Weights of a small mixture-of-experts language model, trained from scratch on English Wikipedia.
Size: vocabulary 16384, 81.1M parameters.
Experts: 160 experts in each of 12 layers, 64 SwiGLU neurons an expert, 6 picks a token.
Training: a variant of Muon for the experts, 650M tokens, 9923 steps.
Below are experts of layer 13 (counted from 0) of a mixture-of-experts language model. Rows are named router (the router's row for the expert), gate (a neuron's input weights, with its number), up (a neuron's input weights, with its number) and show model dimensions 0-191. Each number is 128 + 24 x the weight over its row's rms, rounded and kept within 0 to 255.
Before each expert's rows: a language model's description of what the expert responds to. This comes from a sample of Wikipedia text that the model never trained on.

# expert 20
Description: Word-initial letters, French/names. Single first letters or onsets of words and names, often French, such as th(éâtre), f(ées), K(iefer), G(ateshead), after a space or article.
router [124 164 150 136 120 151  96 171 157 118 124 150 168 150 112  95 129 143 118 105 170 125 130 116 123 143  91 140 117  97 143  91 148 144 117 123 109 117 175 161 165 142 175 115 135 146 103 108 146 108 164 104 148 118 134 145 139 116 159  92 109 167 124 147 123 149 142 117 103 164 124  95  75 159 116 125 135 112 129 122 146 136 139 123 152 133 121 133 138 110 133  99 140 164 145 112 140 157 172 130 116 141 116  85 150 152 145 150 129 134 153 164 136 105  92 125 136 154 121 146 137 118 118 125 124 120 115 108 127 106 113 136  76  93 112 142 169  97 104 103 100 111 131 126  99 126 145  78 139 149 141 134  70 116 135 125 126  98 193  91  87 141  87 146 119  95 149 105  94 170 126 153 170 134 165 132  95 113 113 160 156 155 171 143 111 126 153 120 153  92  87  91]
gate5 [129 154 146 132 155 149 107 100  93  91 111 165 105 145 131 160  91 118 119 121 122 121 163  88 139 164 104 128 119 121 169 164  81 150 151 142  95 113 111 146 168  96 163 123 142 123 140 121 122 136 173 130 158 128  98 149 151 145  77  79 142 138 104 127 119 175 129 149 114 172  89 136  98 107 120 114 138 110 162 115 131 141 119 124 139 104 153 149 140 151 132 108 173 123 141 116 107  84 163 137 139 130 115  79 126 138 135 103  86 195 117 115 150 127 125 192 142 172 135 136 102 130 161 153 127 183 133 134  72 154 113 112 121 101 105 107 154 107  70 131 132 128 125  88 128 139 134  96 130 102 124 117 149 132 104 120  88 147 118 146  85 127 116 137 142 138 131 154 140 136 128 173 122 124 102 121 120 147 130 140 111 109 131 156 106 107 135  78 137 134 137 136]
up5 [109  73 149 129 162 154 138 116 138 168 135  80 110 108 158 131 117 113 143 131 133 129 146 143  80  92 131 133 102 147 168 187  92 122 106 164 115 152 175 159 151 133 104 142 132 129 133  74 129  95 100 203 133 129 136 128 143 113  55 116 122 136  83 121 119 120 143  96 150 134 105 129 168  95 117 129  94 107 129 122 106 156 129 102 150  98 118 126  99 137 115 176 138 155 131  94 117 131 113 125 104 130 134 104 101 156 141 148 110 145 154 184 139 122 124 166 156 119 168 156 119 111 103 129 157  91 117  91  97 149 102 121 163 116 149 139 109 120  96 113 138 130 133  99 105 129  99 131 123 156 141 109 139 167 146 137  90  94 145 108 142  90 107 160 125 130 134 158 130  97 132 108 135 121 108 127 147 132 140 141 136 115 103  97 132  84 142 124 100 154 104 113]
gate6 [118 119 147 138 147 183  89 131 146 143 132 113 109 113 114 126 101 143  95 128 151 142 137 128 105  65 153 157 150 100 150 107 128 107 147 119 132 111 118 142 125 120 166 112 166 135 115 160  99 111  99  94 104 115 113 144  91 127 124  97 100 123  72 122 126 137 125 113 115 159 102  77  81 152 113 129 146 121  80 136 122 141 155 129  98 197 149 134 116 136 141 161 124 152 107 122 140 143 119  97 126  97 111 108 130 133 121 104 138 108  72 110 118 114 129 113 130 122 192 146  96 136 128 166 151 108 132 123 113 147  83 122 108 108 122  89 139 146 155 175 137 102 158 138  92 140 124 156 175 122 134 124 121 128 138  94  84 132 158 139 155 118 113  97 129 163 114 146 163  95 129  95 155 134 130 125 108 153 133 168 128  82 133 157 112 159 148 141 156 101 176 168]
up6 [ 92 114 126 116 138 125 123 117 136 113  90 106  97 164 169 120 148 115 109 136 120 133 145 138  64  95 100  84 148 115 129 138 126 132 157 130 142 113 129 101 125 154 121 116 108 120 130 151 204 127 104 151 131 108 151 152 109 129 136 131 115 166 101 143 157 110 129 120 102 143 144  92 146 137 133 117 134 176 164 148 121 124 111  79 124 169 123 156  87 144 102 101  94 119 141 114  98 157 118 123 111 114 138 144 171 109 122 123 114 139 163 109 132 126 137 116 123 111 122 131 159 140 123 114 111 104 126 125 149 150 160 112 161 126 109 141 151 166 130 130 135 117 155 168 102 136 119 148 133 107 155  64 143 153 118  97 182 109 124  94 145  74 103  96  46 100 106 149 108 129 140 154  98  74 144 146 142 102 124 168 142 100 132  85 156 129 109 105 145 116  97 140]
gate7 [118 137 120 102 148 127 142 126 135 127 147  54 153 157 118 142 187 143 122 108  70 117 107 109 140 133 162 131 108 123 104  95 120 124 112 109 113  83 122 124 166  80 153  81 170  77 117 102 142 139 185 138 178  99  87  77 134 117 145 124 134 114 160 106 128 140 163 124 149 115 137 136 110 157 101 141 153 144  93 171  98 123 143 135 131 137 152 147 111 121 106 132 122  94 124 146 114  91 141 115 127 169 114 155 128 169 149 102 139 114 127 144  78 113  79 152 153 111 150 123 155 165 102 104 105 144 105 151 129 125 100 134 108  97 166 109 146 111 147  89  82 119 140  94 142 101 113 123 134 131 103 140 146 133 120 145  90 125 133 121 143 112  97 122 108 126 131 118 140  90 102 129 177 110 109 112 116 124 120 139  91  97 117 139 105 120  97 137 109 123 164 151]
up7 [130 101  72 151 179 138 159 131 123 141 140 151 115 151 157 124 163 138 126 134 105 128  84 116 159 124  94 144 142 127 135 164  98 155  87 112 119 103  88 150 140 119 114 123 121 164 113 114 128 149  97 131 145 114 173 138 113 135 145 112 179  87 120 101 130 135 130 121 133 153 182 165  76 139 166 127 112  95 115 109 104 115 135 117 102 139 125 129  98 104 171 102 125 115 100 103 117 131  76 138 173 164 123  96 129 136 119 126 123 107 104 144 108  97 149 160  96 128 123 118 126 129  78 136 124 129 112 159 145 110 137  99  93 114 128 153 150 140 126 121  72 113  56 152 135 130 125 127 119 126  89  79  94 126 115 125 138 129 157 120  98 117 108 129 116  99  82  69 113 143 128 142 137 135 117 149  94 126 104 152 106 155 158 118 108 101  80 161 147 133 113 123]
gate8 [135 119 127 124 156 138 106 105 151 150 143 121 166 118  99 126 120 126 121 149 177 118 171 108 122 118 133 107 131 116 104 140 153  92 100 149 141 119 153 173 138 137 101 166 132  86  99  82 141 139 165 139 150  94  98 111 131 123 118 129 146 124 112 119 178 149 137 152 124 105 143 163 105 134 125 101 121 142 111 109 137  74  93 156  76 103 146 113 142 160  69  98 145 168 132 135 146  85 151 128 117 164 124 135 131  94  86  76 142 130 125 137 118 135 131 120 108 188 174 124 105 172  96 155 145 126 120  95 132 167 163 105 160 125 123 133 105 147 139  98 166 125 133  94 161 131 109 129 118 107 101 124  85 121 106  95 165 159  75 110 149 100  97  93 131 130 107  95  91 138  96 145 123 140 121 120  91 136 135 120 100 128 120 123 156 121 134 136 136 101 124 106]
up8 [ 79 127 121 120 156  93  94  68 118 126 103 116 138 144 158 104 133 125 152 148 129  98 187 119 158 146 121 152 126 108  84  83 127 127 134 107 131 158 125 145 151  97 134 112 128 122 149 147 106 142 125 139 125 101 129 136 135 127 125 142  97 124 126 107  94 131 131 105 118 103 148 130 116 151 151 133 110 143 172  81 108 141  99  97  88 125 141 113 101 101 168 124 151 107 186 174 162  96 115 142 163 112 140 111 119 135 173 146 102  97 121 132 115 154 142 149 104 145 122  92 130 133 157 115 133 129 170 124 139  81 129 103 147 110 134 159  56 129 173 109 155 163 140 154 119 150 123 142 112 131 133 169 115  94 106 137 111 123 125 122  95 102 134 121 145 114 149 175 141 163 190 145 129 144 143 138  94 156 127 109 129 119 116 128 107 141 150 140 128  50 104 126]
gate9 [109 108 127  71 103  77  83 145 137 137 154 130 150 111 115 136  92 179 126 131 113 148 153 143 155 119 156 144 118 124 132 132 134 124 121 131 135 115  89 148 144 168 116 148  76 171  75 148 126 155 122 173 127 113 103 136 167 138 109 102 115 127 168 141  91 152 161  58 136 153  96 131 114 152 116 163 127 134  90 143 123 147 144 175 146 110 109 136 129 133 186 146 129 147 115 113 131  98 113 137 140 152 143 137 123 130 117 146 147 126 135 108 142 104 108 159 166 169  96 142 107 147 109 132 128  95 176 116 138 144  95 142 117 107  80 143 150 125 138 114 108 165 109 105 131 112 132 101 128 151 115 151 118 133 131 139 131 112  92 110 109 124 174 134 146 182 125 113 128 118 126 152 154  99  97  82  96 176 120 157 151 122 183 128 125 129 116  99 104 144 102 108]
up9 [108 128 130 149 142 137  92  89 146 130 132 137 144 139 101 100 135 110 134 141  93 121 123 154 131 115 127 114 139 121 160  97 180 115 153 139 148 113 120 130 107  94 125 161 125 147 163 116 101 110 126 113 134 134  93 123  85 117 102 123 111 108 123 135 130 138 129 117 120 104 206 141 102 101 117 138 128 155 129 100 121  64 159 139 111 128 163 129 110 111 113 105 107 111 132 144 142 185 113 135  81 111  86 138 132 131 109 121 102 188 175 139  66  94 133  87  88  97 124 138 125  90 117 142 114 156 104 152 100 139 116 122  79  76 145 136 170 169 160 117 108 141 193 117 112 104 103 165 119 145 150 144 134 118 148 145 112 108 122 165 138 131 178 137 109 113 134 125 134 122 113  95 153  92 149 107 101 112 166 122 161 132 126 130 136 132  99 156 108 136 136 113]
gate10 [ 86  62 121 153 152 133 114 107 147 119 155 184 132  88 138 147  83 113 131 149 109 162 121 164 126 118 142 110 121 123 131 120  86 107 129  93 108 129 145 173 118 151 119 177 135 151 109 133 138 139 146 187 143 163 161 168 100 143 151  94  98 122 148 110 165 125 125 127 114 141 133 140 125 141 122 141  86 160 143 120 122 115 164 145 136  75  95 113 106 137 122 111 113 124 163 157  96 170 154 168 145 180 119 143  66  87 132 125 156 125 116 116 105 138 131 123 173 150  99 155 146 159 116 147 120 129 116 127 148 121 151 123 142 143 117 114  97 125 108 160 120 112 129 118 173 154 146 163 166 133 107 119 124 149 119 146 152  96 169 137 136 101  98 139 155 135 104 171 165 145 157 106 108 137 131 123  88 153 119 137 114 157 151 116 116 121 115 118 167 140  96 134]
up10 [170 161  98 138 154 124 159 147 125 104 102 129 171  76 154 123 136 132 135 118  95 166 170 122 105 121 121  98 163 198 111 133 129 148 162 115 137 162 118 115 134 111 127 115 117 143 135  86  90 136 158 164 131 120 161 148 125  90 125 137 117 125 147 112 137 117 119 124 117 103 104 132 169 136 122 133 109 120 126 132 145 117  96 100  75 148 138 111 107 108  77 161  93 122  74 137 102 119 119 120 162 153 123 160 111 100 111 121 128 126  97 106 114 132 126 120 108  63 127 159 176 120 139 116 101 126 113 142 115  99 146 118  97 138 114 145 126 112 131  92 211 170 137 138 169 130 164 142 134 106 163 155 134 145 139 142 134 156 156 115 130 100  88 155 125 136 126 131  76 157 135 140 121 112 126 107 139 126 114 132 163 155 106 152 101 137 139 162 123  79 117 113]
gate11 [158  88 139 140 183 113 146 133 127 134 174  99 120 139 118 101 118 121  96 109 161 120 139 132 167 130 119 172 114 138 171 123 125 160 141 132 148 150 119 115 175 178 119 155 127 157 146 107 152 105 131 113 107 159 101 105 125 123 161 117  85  96 114 172 148 121 114 139 116 169 159 114 156 115  94 112 116 135 104  62 168 164 103 136 170 104 112 123 108  91 146 139 113 151 146 132 202 169 120 118 160 105 126 107 100 156 158 136 127 146 102 115 151 113 158 125 137 111 131 142  90 132 121 157 141 148 131 100  83 119 112 106 130  87 108 126 129  98  99 139 124 132 131 128 101 147  88 139  94 136 105 129 103 118 151 114 159 127  89 112 145 128 126 116 160 115 138  89 119 101 119 100 113 108 105 137 164 147 129 162 135 130 163  93 177  95 122 108 125 161 123 133]
up11 [120 170 113 134 104 111 108 117 151  87 145 137 126 145 140 156 149 108 154  83 153 138 135 144  89 145 144  91  84 152 158 149  97 123  83 131 124 167 169 149 159 106 123 112 143 114 134  96 124 159 115 124 119 119 165 133 175 126 121 172 153 150 143 113 103  89 153 123 125 118 185 122 136 120 191 140 129 144 143 118 154 121 109  95 122 118 134 104 104 183 102 133 140  92 178 113 141 157 115  90 100  95  95 168 108  82 117 141 116 110 160 130 108 117 149 125 153 132  85 138 112 145 138 149 133 101 106 138 130 141 145 174 126 126 143  92 115 117 115 122 119 157 138 141 124  92 150 123 125 140 126 124 138 124  90  89 128 126 200 127 107 149 102 164 119 165 134 129  96 146 153 102 137 151 146  99 142 160  96 146 150 118 103 104 123 158 105 163 160 146 111 126]
gate12 [130 128 156 147  98 152 169 144 119 158 126 120  83 141 123 155 126  96 123 150 126 142 136 111 152 129  94 147 135 123 105 141 130 111 140  60 101 183 139 112 108 118 126 113 106 135 109 120 141 123 140 140  88 188 159 163 154 127 119 134  85 139 100 137 117 117  98 130 159 174  98  79 137 216 132 111 159 112 107 117 152 124  84 117  83 104 162 160 108 168 164 100 157 139 124 146 113 120 131 114 108 113 144 116 107 123 129 134 128 156  98 108 107 132  81 159 119 176 172 137 125 137 140 128 137 133  53 155 126 104 129 130 104 112 124 126 103 114 123 117 191 153  90 108 137 132 127 163 100 138 143 143 126 100 129 118 104 145 138  96 101 146 129 119 133 125 134 118 125 130 142 164 111 148 131 113 120 139 129 121 146 106 158 125 107 101 182 146 150 131 152 140]
up12 [128 146 100 143 147 173 116 136 171 117 128 179 161 144  96 113 169 117  98 135 121 172 147  81 144 151 156 178 122 158 163 129 127 147 148 107 132 165  92 151 173  93  92 131 162 154 138 133 143 123 112 107 126 103 137 128 129  99  77 140 109 134 155 123 115  99 131 149 149 117 106 137 147 107 136 115 135 135 157 128 117 142  97 164 143 126 125 115 111  88 102 109 134  90 102 125 128 157 142 145 138 141  94 129  96 113 115 128 102 118 163 122 134 128  74 129  91 102  86 149 100 150 130 150 171  73 177 149 132 126 121 144 125 135 106 114  77 123 147 156  77 127 171 166 154 109 155 112 123 126 153 140 154 105  96 120 158 108 118 155 140  81 136 161 107 123 146  88 136 146 119 111 101 134 145 135 144 127 136 131 103 100 121 125 128  95 122 140 189 110 120 109]
gate13 [107  98 123 122 143 151 129 129 162  86 148 123 148 133 100 100 110 102 135 139 151 141 108 104 155 113 133 171 115 179 128 134  95 165  96  97 153 105 110 119  97 141 130 143 158 112 113 119 165 111 121  89 136 150 118 153 139 113 117 122 113 154 124 128 102  73 128 115 139  71 160 135 112 170 145 143 131 119 136 137  93 137 140 117 106 139 142 122 140 148 143 205  85 156 101 143 101 154  97 145 129  74 171 142 112 144 142 111 135  97 105 108 112 156 133 106 142 104 104  76 152 117 132 152 136 102 124 122  92 146  93  89 142 121 120 169  94 121 159 127 115 101 159 162 141 116 117 130 162  98 108 158 120 118 138 137 120  82  99 122  99 130 119 179 137 126 172  93 115 113 142 116 117 132 152 147  71 151 108 131 154 155 126 126  92 124 124 162 121 178 124 131]
up13 [142 124 155 161  92 125 138 112 166 139 139 114 115 120 146 128 126 136 167 131 126 128 125 144 126 116 105 128  97 131 125 134 135  94  95 131 121 126 125 122  67 142  92 122 103 144 135  91 117 155 105 110 141 156 144 146 159 121  87 155 123 124 154 120 139 138 169 126 111 129  76 108 146  85 129 128 110 148 131 149  91 114 133 146 137  90 118 103 116 167 159 161  75 118 133  80  84 152 150 111  81 147  87 157  76 105 131 116 107 157 145 122 105  93  95 158 110 162 111  88 148 133 144 152 153  97  84 130 148 159 155 158 131 128 100  67 169 127 127 139 132 136 112  80 135  94 139 105 104 118 136  96 130 108 128 108 110 131 142 108 162 117 101 162 135 179 129 155 150 157 129 153 122 187 122 138 121 145 113  78 138 103 139  95 117 129 135 102 129 100 153 125]
gate14 [138 149 143 130 156  90 147 132 150 140 129 139 112 125 106 139 100 161 104 140 136 163 129 116 141 104 108 118 103 172 125 112 145  71 108 115 152 150 191 142 112 151 144 117 142 146 130 124 118 130  81 129 152 113 122 134 118 112 135 105 116 144 158 122 141  95 131  90 114 122  43 161 145 111 154 144 107 112  91 116 115 116 140 108 161  87 125 124 128 174  86 123  98 114 138  84 124 169 113  86 118 139 153 182 145 115  76 109 129 138 154 114 117 132 118 123 111 138 109  92  98 148 105 106 142 134  96 145 150 116  79 102 141 123 118 129  99 135 141 139 141 165 173 162  96  98 162 149 151 138  97 134 113 117 117 117 118 130 146 145 151 110 166 134 134 105 168 119 116 135 152 130 145 136 128 158  44 113 139 137 126 167  79 130 129 127 131  96 105  96 134 123]
up14 [117 133 113 143 119 168 145 134 146 171 112 115 122 164  94 151 114 112 145 132 130 151 112 120 118 109 132 141  98  99 138 135 115  98 147 113 152 132  79 124 176 166 141 134 145 105 116 156 119 146 103 170 145  95  92 113 150 126 116 130 140 108 144 113 132 127 144 139 122 140 128 119 150 139 134 104 112 166  83 141 131 136 119 153 108  94 159  53 128 141 131 153 114 117 180 139 124  88 135 111 150 158 112 149 123 129 110 114 149 104 134 160 155  95 148  74 108 140  83 115 118 128 138 118 137 133 158 128 136 165 102 100 128 149  88 157 108 100 107 130 130 168 147 147 128 112 119 117 134 178 188 130 123 108 129 123 115 114 116 144 146 126  90  92 110 198  86 112 113 143  84 181  95 123 149 112 101 107 119 161 133 102 174 171 147 139 172 115 162 137 127 144]
gate15 [166  99 159 131 122 137 118  92 112 109  65 104 139 149 159 122 116 121 136 117 100 130 160 114 153 103 147 135 116 126 154  80 139  96 130 113 124 135 117 131 104  98 171 112 121 163 133 143  95 111 171 140 144 119 146 145 155 150 199 126 144 132 143 156 129 146 114  38 119 155 110 123  83 145 108 160 104 112 152 143 128 121 110 132 130 152 113 153 100 111 128 109 123 137 123 102 110 107 143  70 116 195 137 121 150  79 107  94 119 112 127  88 126 141 123 172 129 133 175 126 134 148 135 134 117  95 112 143 135 148 102  90  72 120 108 117 135 107  94 126 112  97 161  62 105 159 109 136  99 121 145 149 127 151 154 149 116 157 123 122 132 125 135 132 136 139 145 141 133 137 168 139 133 139 123 158 160 112 150 144  92 143 136 100 128  90 144 140 138 145  98 116]
up15 [129 161 112 139  89 168  75 110 144 128 143 109 108 110 122 104 163 113 107 138 139 153 171  68 128 109 137 109 138 129 122 115 121 118 150 189 116 135 165  89 100  87 158 119 126 123 132 119  95 149  90 146 186 163 145 142 112 124 152 122 171 102 127 112  79 116 128 152 132 150 138 127 133 110 106 117 134 130 166 116 131 119 133 115 151 113 110 114 152 107 190 136 177 170 135 116 146 113 136 106 125 104 129 117  87 130 105 113 167 148 147 118 119  98 108 157 116 146 157 111 122 152 127 121 142 106 163 110 120 118 183 106 123 125 160  90 101  54 161 124 119 136 137 137 106 155 108 105 114 151 138 120  92  89 124 120 142 137  87 138 165 133 169 192 133 160 110 170 141 134 112 152 108 116 125 118 120 147 127 156 134 134 123 117 130 138 112 111 148 165 124 110]
gate16 [112 150 131 124 125 158 111 114 104 166 147  61 149 142 122 152 157 131 149  84 140 134 154 182 172 117 122 135 154 145 136 105 151 112 139 111 160 133 173 112 138 121 141 162 104  89 165  66 153 110 106 102 138 103 161  95 114  98 128 137 141  99 136 117 149 159 119 136 131 136 100 105 143 158  76 116 121 154 174 109 135 112 137 140 100 137 110 149  95 145 122 108 122 162 112 141  84 104 112 118 133 113 106 131 155 172 162 171 165  96 110 131 142 113 113 172 131 134 141 131 125 119 129 124 159 135 128 128 157 140 180 140 112 132 146 145 160 141 112 117 134 125 166 112 174 125 154 105  99 114 139 155 149 106 122  95 110 141 130 151  95 151  94  95 130  95 156 146  68 121 134 148 134 120 135  82 141 128 147  92 141 112 139 101 104 137  86 141 116 165 161 105]
up16 [138 138 149 146 140  96 109 138 121 116 120  98 134 145 120 106 126 129 146 120 146 137 119 138 129 176  99 147 156 106 137 150 133 155 101 168 153 124 116 127 164 131 158 146 179 156  94 185 162 118 114  89 129 130  87 133 139  98 135  89 129 159 136 173 132  92 143  98 142 112 156 140  62 114 164 123 111 117 110 157  90 111 140 106 113 116 186  87 149 145 121 146 130 146 117 131 101 154 130 128 146 158 118 109 137 103 160  89 115 172 124 142 130 146 143  77 123 125  90 132 122 113 109 141 132 147 148 127 121  93 117 165 158 131 158 160  92 146 142 126 121 126 117  94 104 105 107 144  91 151 140  65 115 123  82 128 114 130 147 128  78 103 133 141 129 135 157 165 152 106 147 126 126 111 124 128 109  68 123 109 133 121 119  98 158 140  92 124  83 141 127 180]
gate17 [166 115  84 134  96 128 122 116 108 135 118 138  79 134 100 121 129 162 124  78 138 174 145 102 112 139 120 135 158 117 198 170 109 123 101 117 116 129 136  90 147 125 130 124  74 153  98 136 144 104  96 111 157 146 155 113 132 157 109 138 130 159 112 124 128 134 116 171  72 133 165 134 145 150 109 159 124 153 136 121 121 158 105  95 143 135 126 157 127 137 176 164  84 111 141 113 154 142 161  94 118 115 122  97 149 135 102 129  55 139 153 155 157 130 153  94 118 129 114 113 138 151  89  99 149 119  99 150  96 144 113 147 134 115 100 113 104 107 128 133 149 120 130 135  83 142 144 159 146 138 161 116 167 143  96 120 105 112 128 127 111  84 130 117  95 144 164 144 120 103 114 131 143 117 159 142 130 141 132 120 141 149 172 126 116 127 177  66 108 153 129 166]
up17 [109 117 154 126 161 130 113 119 150 172 100 133 116 114 157 166 145 123 102 156 157 142 151 198 109  79 154 166 158 122 122 141 108 153  84 151 121 133 105 168 111 123 134 150 161  75 149 120 120 188 160 117  80 136 161 111 111 119 122 122 122 135 157 132 113 146 133  84 105  97 121 107 112  99 114 137 123 102 100 103 164 111 114 111 147 135 111  94 131 139 121 133 127 167 127 134 153 154 161 107 131 155  96 128 166 115  69 139 157 100 142 126 104 110 127 155 110 143 135 169 109 160 105 147 127 136 164 129 140 154 146 135  82  76 105 103 155 156 120 112 184 127 129 131 115 139 163  91 116 103 114 153 121  98 135 105 134 115 128 190 140 120 103 127 145 104 119 109 108 116 111 148 189 107 129 127 151 137 148 117 135 111 127 135 113 156 139 140 117 106 136 101]
gate18 [114 108 120 143 110 189  49  95 129 123 135 126 125 114 131 130 148 137 107 155  88  86 112 112 127 134  94 145 105  96 117 113 161 158  89 134 142 151 153  74 129 126 117 171 112  83 124 107 129 126  90 124 119 102 131 116 155 135 102 151  98 151  79 132 115 156 126 166 106 146 138 126 124  97 123 151 117 100 133  84  91 143 149 102  94 143 130 124  93 111  84 148 134 155 116 127 126 114 136 123 137 117 221  89 120 116 170 155 165 126 128 126  99 122 133 109 155 114 113 113 147 124 127 103 127 104 161  97 140  99 104 146 147 104 137 147 136 126 165  94 112 130 128  98 136 132 118 132  99 127  81 124  95 131 102 126 119 116 147 163 148 146 168 148 106  75 129 146 140 117 132 136  95 133 110 142 153 169 137 135 110 109 122 145 151 125 167 142 165 104 149 105]
up18 [156 127 132 101 134  90 133 125 103 124 138 136 102 158 120 124 137  92 145 140 135 128 142 147 169 121 142 149 134 117 119 149 119 127 124 109 117 138 139 133  78 132 129 159 117 158 153 164 126 165 184 157 114 136 129 156 153 151 119 129 157 176 141 130 146 121 135 160 167 132  99 128 127 136 158 104 135 170 138 131 157 147 134 124 100 128 103 141  97 105 137 170 122 115 132 144 152 101 152 146  96 110 125 140 122 108 140 111 151 174 116 142 136 141 109 122 105 185 123 129 143 119 173 143 110 138 126 128 116 124 104 130 123 169 142  93 192 144 170  91 140 154 125  77 115 146 129 145 121 105 124 133 138 143 138 132 126 154 160 164 105 127 145 176 129 163 144 119  89 233 126 137 128 110 118 154 113 101 158 164 144 133 125  92 137 129  78 152 162 100  75 169]
gate19 [121 149 120 110 142 111 140 112 124 123 152 117  93 122  75 143 148 148 114 116 116 108 116 138 142  96 131 133  80  94 113 180 134 127 110 137 110 125 156 128 115 126 139  98 138 148 112 100 209 115 154 109 141 132 134 126 127 124  99 126 123 191 120 134 114 147 119 144 129 112 108 188 112 139 145 117 166 125 103 103 125 115 117 158 118 153 129 125 127  95 170 119 150 124 131 135 109 113 124  90 130 138 170 130 166 151 148 136 161 128 124 133  83 133 132 114 135 102 119  84 111  87 137 129 111 112 128 149 155 143 169 167 100 116 101  92  65 145 136  98 151 120 122 124 132 161  93  89 169 139 173 129 105 125 127 138 134 125 144  83 157 103 181 113 124 104 158 142 125 157 159 141 126 113 106 158 138  87 131 106  99 136 112 161 125 125 163  64 172 111 163 110]
up19 [157 120 124 178 154 154 116 140 111 106 110 110 100 135 124 120 124  91 132 139 116 104  82 114 106 131 126 154 174 137  93 128  67  99 117  75  95 148 122 140 128  80 126 109 137 118 140 117 132  94 188 104 145 140 153 131  93  98 135 127 131 148 146 112 147 122 125 138 112 124 150  97 141 126  99 104 132 158 113 105 114 103  89  63 112 124 128 130 150 172 129 130 129 101 129 102 161 163 129 146 130 114 141 118 157 146 109 105 121 164 141 120 128 124 137 161 138 153 121 130 136 137 158 118 141 110 127 130 115 149  84 150 120  98  78 117 131 177 102 185 137 118  92 145 108 113 160 146 147 116 109 125 137 122  95 131 136 122 113 152 114  93 164 112 179 154 166 103  96 115 124  88 201 111 115 163 135 123 117  84  93 116 145 101 121 126 116 141 157 106 102  98]
gate20 [101 120 128 142 170 118 144  95 120 126 134 106 145 154 122 127 103 107 154 132  96 117 162 159 123 154 128 107 138 102 130  85 169 105 101 135 112 115 154 122 137 126 170 113 129  93 126 122 124 154 117 176 129 114  96 174  91 128 174 149 130 175 138 107  84  87 134 112 145 154 135 111 141 140 132 100 110  43 154 153 103  84 139 171 117  99 141 152  97 125  98  83 100  92 156 115 127 108 131 142 105 113 153 172 104  93  67 131 137 138 113 189 163 129 132 144 140 135 109 148 141  87 161  84 158 103 110 124 106 136 117 129 119 132 177 108  73 140 126 104 123 132 119 132 121 137 114  93 140 132 102 159 149 158 123 135 129 148 151 115 141 125 154 164 118 136 138 137 166 167 104 120 118 119 130 137 106 127 127 120 149 136 105 149 105 135 146 125 117 129 128  92]
up20 [173 158 185 156  90 120 158 105 143 137 127 108 118 122 162  88 157 142 157 100 118 151 100 116 124 151 116 119 120 163 109 132 134 120 124 133 158 138 138 209  91 152  76 112 157 129 122 124 120 138  86 151 138 145 127 126 181 129 111  76 163  98 156 115 151 111 137 144 103 145  98 179 141 120 128 131 129 163 103 139 106 146 156  88 135 131 122 132 123  98 147 135 112 116 125 148  99  85 165 125 117 205 138 128 155  86 141 124 153 130 105 145 121 113 125  95 124 148 146 123  98 128 130 149 122 116 116 127 112 103 100 117 115 131 180 167 144 123 101  99 127 115 116 122 118 146 121 141 104 128 151 109 133 163 122 153 112 106 112 113 164 163 123 117 171 105 141 104 180 161 150 131 137 121 162 102 133 129 149 149 114 138  85 104 134 169  91 156 117 125 146 130]
gate21 [112 104 141 119 143 103 164  91 122 125 138 125 116 183 143 129 147 123 130 148 119 166  81 108 133 130 156 125 126 139 127 168 118 145 145 126 127 194 128 138 122 102 110 137 158 129 110 130 137 133 154 121 107 126 155 115 120 127  59 101 132 122 134 135 144  83 121 107 116 149 177 187 112 144 129 158 148 149 123 135 153 143 138 117 111 134 130 145 133 121 174  84 125 142 109 117 167  98 126 168 126 112 108 107 120 153  98 119 111 162 108 135  95 113 175  84 125 107 116 148 115 119 162 153 140 125  84 111 111 102 139 126 162 134 154 112 175 107 144 101 152 159 146  94 162 151 124 144 100 139 145  73 140 119 132 100 143 100 127 131 140 130 151  89 131 104 134 113 136 168 125 116 158 113  69 126 112 109  98 137 165 123 161 124 116 142 168 130  95  94 109 201]
up21 [197 168 144 106  83 143 152 153 137 112 171 121 123 101 112  90 127 142 117 162 131 106 172 129 145 122 127 101 150  99  98 110 126 155 156 107 134 139 151 137 145 110 180 154 182 161 110 163 112 148 144 149 147 130 145  72 137 153 159 170 142 151 112 123 125 128 109  87 113 110 151 138 110 189 107  95 116 138  88 153 167  79 143 182 111 150 201 110 141 109 118  96 142 113 159 132 103 110 119 154 119  98 163 104 137 107 128 175 154 123 146 153 170 146 135 113 159 156 121 143 135 106 160 124 129 133 133 126 166 146 126 141 102 116 145 150 107 123 107 118 135  93 106 153 131 148 145 130 120 148 135 150 113 132 124 137 122 151 140 143 109 133  94 153 151 133 137 110 128 128  99 111 163 103 115 129  98 133 134 117  86 141 126 158 133 154 162 111 144 137 120  99]
gate22 [137 128 155 131 102 144 136 112 150 163 118 153 137 163 179 104 106 125 124 136 100 116 154 128  67  84 101 191 125 107 132 126 118  99 130 129 129 115 127 184 169 152 135 142 170 140 119 146 108 156 129 160 119 142 151 161 117 123 141  67 124 134 107 154 125  91 113 126 101 125 115 142 139  99 173 158 131 138  98 156 147 116 169 102 132 121 128 126 130  95 113 137  72 129 136 121 130 171 129 103 129 130 138 131 145 100 112 126 107 105  89 113 126  83 134 139  71  85 106 144 111 118 117 127 149  85 161 141 115  75 101 123 126 134 127 170  90 156 104 156 106 128 110 135 153 132 135 139  70 128 138 138 121 137 157 109 152 119  81  95 118  95 162 159 137 102 117 135 126 125 118 129 131 115 158 154 149 127 130 187  96 137 124 138 170 113 133 101 169 133 132 145]
up22 [103 149  81 155 162 131 112 154  54 109 146 154  84 115 121 169 109 157 104 130  92 102 131 140 123 160 125 104 112 115 113 133 111 137 108 127 117  99 123 124 130 123 141  88 150 118 127 129 189 149 104 134 158 125 156 117 102 157 125 118 153 101 101 107 141 123 102 100 112 122 124 147 135 144 140 136 174 149 136 125 174  97 170  99 176 131 109 178 128 126 163 120 113 151 102 145 109 166 101 167 123 144 165  87 145 136 108 118 131 134 132 118 104 118 123 153 160 120  98  94 148 132 118 117 128 121 116 141 124  94 146 151 156 127 122 113  80 125 106  93 115 134 153 123  94 119 128 109 153 132 124 164  78 156 140 145 152 107  83 106  98 101 132 160 121  86 133 109 125 118 112 112  93 147  86 146 115 180 103 164 153 109  91 119 180 129 124 135 148 135 124 165]